config.toml
n_layer = 12
d_model = 256
n_experts = 48
experts_per_token = 1
d_expert = 352
d_shared_expert = 0
activation = "swiglu"
moe_layers = [0, 1, 2, 3, 4, 5, 6, 7, 8, 9, 10, 11]
router_score = "sigmoid"
normalize_top_k = false
routed_scale = 1.0
balance_loss = 0.000563
balance_bias = true
scale_expert_input = true
init_std_router = 0.0084
lr_router = 0.00199
vocab_size = 2048
norm = "rmsnorm"
norm_eps = 1e-05
tie_embeddings = false
optimizer = "muon_variant"
lr = 0.00766
beta1 = 0.93
batch_tokens = 262144
seq_len = 384
train_tokens = 2043000000
steps = 7794
dataset = "wikipedia_en"
Below are experts of layer 2 (counted from 0) of a mixture-of-experts language model. Rows are named gate (a neuron's input weights, with its number), up (a neuron's input weights, with its number) and show model dimensions 0-255. Each number is 50 + 12 x the weight over its row's rms, rounded and kept within 0 to 99.
Before each expert's rows: "mostly gets" lists some tokens that are sent to it at least half of the time. This comes from a sample of Wikipedia text that the model never trained on.

# expert 29
mostly gets: "ation", "ment", " Party", " League", " Championship", " Division"
gate0:50 34 51 52 45 51 47 43 47 49 52 57 54 60 45 52 44 19 31 49 42 35 49 80 34 60 63 49 56 21 37 65 63 64 42 59 48 47 31 48 60 50 81 67 71 60 41 36 73 63 49 60 20 48 51 43 61 57 44 49 57 33 52 60 54 34 65 33 64 43 65 44 46 39 55 25 50 59 42 59 49 55 57 51 35 53 40 53 53 39 64 56 44 63 56 56 25 52 67 40 38 43 52 29 50 66 53 44 61 43 59 49 31 50 68 57 60 49 36 33 53 59 40 43 68 56 60 49 56 48 58 34 51 56 24 70 71 55 49 58 46 51 56 71 71 55 63 73 32 32 73 48 88 38 44 58 54 48 63 39 47 45 45 59 34 55 49 39 54 51 38 53 62 38 65 52 32 45 44 60 74 44 35 39 67 39 61 47 50 44 30 61 57 39 55 47 59 60 57 68 58 46 19 41 44 45 43 54 61 52 63 48 32 42 55 52 66 54 58 66 69 43 47 54 53 51 53 38 51 72 52 49 49 33 34 48 61 58 48 20 38 42 43 54 46 61 39 49 58 30 58 43 70 54 38 28
up0:29 46 46 58 61 51 50 29 36 66 49 40 60 39 44 76 46 60 36 65 44 66 47 38 63 45 68 56 58 46 42 44 48 63 35 35 43 51 39 52 52 66 78 68 14 35 54 59 44 35 56 54 43 56 56 36 30 51 38 47 30 38 45 68 45 42 46 46 64 47 48 49 47 47 47 86 54 45 66 61 49 71 44 27 52 49 50 23 50 55 65 39 70 66 56 51 30 52 53 46 41 70 62 57 65 52 37 59 25 33 34 53 39 47 41 55 68 37 39 40 66 73 63 42 47 35 55 50 40 40 54 59 53 44 43 52 48 57 44 48 41 29 51 44 33 59 56 27 40 34 46 68 47 55 46 33 51 51 41 56 33 40 41 44 58 55 47 55 54 38 67 55 39 46 37 28 54 36 52 28 39 31 44 40 51 31 50 29 53 31 41 81 27 58 26 48 26 36 47 46 53 55 41 38 44 63 60 30 37 53 37 50 56 42 44 46 36 60 46 62 48 61 56 56 33 58 43 35 56 43 38 62 30 55 49 36 38 52 35 53 50 59 42 64 27 45 67 50 42 42 56 55 41 65 35 69

# expert 7
mostly gets: " released", " known", " used", " held", " won", " published"
gate0:64 42 54 54 44 49 54 33 45 44 58 65 65 37 45 50 26 43 48 52 56 50 56 33 58 42 38 69 24 47 59 46 66 37 70 49 34 50 41 52 54 38 28 68 42 32 47 53 81 47 49 46 43 94 50 47 56 64 28 38 35 52 60 43 50 74 49 52 51 48 46 63 62 76 42 45 60 41 44 44 56 54 41 41 67 32 66 45 43 31 32 39 33 42 43 64 54 50 54 68 45 63 59 29 64 47 51 62 63 35 61 54 57 48 42 39 41 45 46 56 57 31 74 51 31 37 60 61 41 62 56 42 53 39 58 36 44 60 60 59 42 61 50 29 38 53 31 65 60 46 34 45 31 41 68 41 33 44 51 54 64 37 46 34 61 52 38 38 53 40 65 30 28 24 53 54 33 76 56 47 47 61 43 57 53 47 34 58 57 31 37 46 39 67 56 34 38 35 59 43 60 30 52 42 48 45 46 46 45 34 45 67 59 50 37 79 52 37 68 65 41 48 70 43 66 55 63 40 36 61 50 39 47 41 30 43 63 45 40 44 36 45 55 58 27 35 54 34 44 42 36 68 54 60 53 46
up0:56 76 27 41 61 36 67 66 61 46 35 48 31 50 46 43 64 65 54 61 26 60 51 55 32 45 57 68 47 51 51 81 37 61 47 50 64 45 49 50 62 50 52 49 45 60 44 44 62 51 32 47 68 46 43 73 64 53 73 57 64 38 56 41 49 57 41 48 64 40 49 34 34 53 49 55 51 61 63 86 45 87 36 51 51 35 38 60 46 61 56 48 64 65 51 51 34 65 28 45 50 36 61 35 41 43 61 37 51 63 50 58 27 47 40 50 47 36 60 42 46 60 49 59 51 42 66 52 62 42 50 56 49 37 28 44 66 52 58 41 64 59 59 67 68 53 39 41 70 51 58 45 40 59 32 41 66 29 29 50 40 48 35 39 25 35 47 50 68 26 41 50 61 48 39 46 51 68 22 28 42 66 55 60 60 65 54 57 29 45 63 49 48 31 52 42 57 37 48 58 63 51 62 54 58 30 41 54 53 54 74 54 47 54 59 23 58 60 53 42 33 27 41 69 38 39 37 54 55 35 42 42 27 48 56 32 51 58 38 47 35 47 30 46 64 57 43 52 37 54 50 45 64 51 56 68

# expert 45
mostly gets: " a", " the", " an"
gate0:33 43 51 46 73 32 50 51 50 32 51 25 45 40 51 48 80 42 43 51 41 60 48 56 49 45 51 37 59 41 39 41 49 60 52 57 58 45 34 73 37 45 62 43 39 63 61 45 37 36 55 50 33 74 66 50 66 41 31 35 38 36 52 35 62 48 37 44 73 44 57 31 63 45 53 15 34 65 27 53 58 36 59 52 43 64 71 36 56 53 35 47 41 49 56 26 66 58 51 50 50 40 61 46 53 58 51 38 33 49 57 38 65 37 74 60 30 34 42 41 54 33 65 63 45 62 32 29 42 44 57 45 65 41 39 56 57 61 44 44 48 54 58 65 61 46 54 57 58 48 61 40 51 57 41 37 57 61 54 54 44 34 33 49 42 76 39 46 39 42 72 53 52 37 53 72 31 60 37 60 81 68 52 61 75 49 46 62 70 45 69 66 48 34 42 54 62 58 51 75 55 56 58 74 39 61 43 50 50 65 51 48 18 46 44 62 55 35 47 55 52 50 31 72 46 56 47 44 54 62 56 78 34 54 55 49 48 63 70 35 40 63 45 63 66 40 54 42 52 40 37 63 52 62 45 49
up0:38 42 44 32 43 64 56 61 41 65 52 53 56 65 43 35 23 59 56 21 50 38 53 67 56 47 54 62 63 39 46 66 55 56 39 50 37 72 57 43 52 50 44 51 17 37 48 63 51 47 50 31 45 29 32 46 44 49 61 31 53 61 35 51 63 54 65 53 47 29 57 53 46 37 66 57 82 43 45 40 48 54 44 46 43 74 57 75 39 44 35 70 36 60 51 45 46 46 48 45 43 46 42 63 69 48 59 48 44 70 59 34 67 45 41 55 46 53 28 39 50 70 58 62 73 44 57 61 72 52 54 59 69 63 58 40 49 44 45 53 49 26 74 62 61 45 53 54 39 60 59 46 59 53 63 50 80 64 40 34 75 49 60 51 55 46 52 56 45 48 35 31 47 21 59 44 63 47 34 35 37 55 44 48 34 56 52 59 34 38 48 66 49 62 72 43 40 47 38 43 49 48 50 56 52 63 38 60 39 38 61 39 46 48 45 57 47 24 43 62 38 27 71 33 40 19 48 43 47 55 65 60 55 47 45 67 48 43 54 74 44 45 64 41 54 40 56 67 62 61 58 46 71 41 34 76

# expert 5
mostly gets: "side", "ace", "ate", "are", "one", "age"
gate0:64 42 31 53 56 65 35 45 45 54 52 60 48 65 50 52 44 65 43 55 47 83 51 37 58 43 45 43 55 77 39 45 41 39 36 24 48 43 40 26 58 57 35 41 50 74 32 71 68 47 51 59 59 50 52 44 51 68 33 41 47 62 49 58 51 48 51 64 26 39 54 67 32 65 49 36 46 59 54 46 48 51 49 58 21 51 52 41 54 44 42 56 67 44 69 38 44 42 63 48 37 47 56 38 52 25 45 49 27 70 33 60 64 27 48 57 50 49 44 63 31 55 34 46 74 62 67 63 52 11 39 39 60 58 55 61 32 71 46 33 51 29 47 50 47 46 52 49 38 40 55 32 25 73 51 61 50 18 61 40 43 37 62 39 57 61 64 22 62 44 66 70 39 58 69 57 51 52 56 59 64 56 56 43 66 59 53 43 57 43 63 47 52 54 60 44 54 33 46 47 31 53 63 53 37 71 47 45 63 54 62 57 64 65 40 29 51 59 59 50 41 46 48 61 40 46 40 61 46 58 76 65 54 39 33 34 64 47 59 47 62 55 34 44 54 43 47 55 50 57 69 55 72 55 51 58
up0:48 31 44 47 39 47 56 52 58 43 57 33 50 47 61 33 53 29 66 63 56 46 32 60 53 70 50 62 75 42 58 37 54 63 60 24 64 67 54 27 56 58 64 53 36 69 28 45 53 68 40 58 37 56 33 74 55 40 36 51 47 52 42 54 51 59 59 49 86 64 52 66 24 56 62 42 44 63 53 39 47 46 76 42 38 71 66 33 24 47 42 45 83 58 58 57 46 47 45 54 53 58 51 63 59 40 38 45 31 45 37 51 48 62 63 54 50 42 42 33 54 58 43 52 79 43 54 59 61 57 38 33 46 45 57 36 49 60 39 67 60 43 32 32 70 28 47 57 63 69 49 54 49 44 38 33 53 56 50 56 65 42 68 62 53 56 57 55 31 55 67 47 23 43 38 67 33 71 55 58 60 49 52 51 48 61 44 72 65 48 38 44 23 36 47 65 55 62 55 42 77 29 48 51 38 36 70 45 49 50 46 51 51 57 51 47 43 42 56 57 64 55 52 69 52 52 51 58 54 61 41 52 69 58 42 37 40 32 50 40 44 36 53 45 48 42 58 48 42 41 38 48 52 40 12 45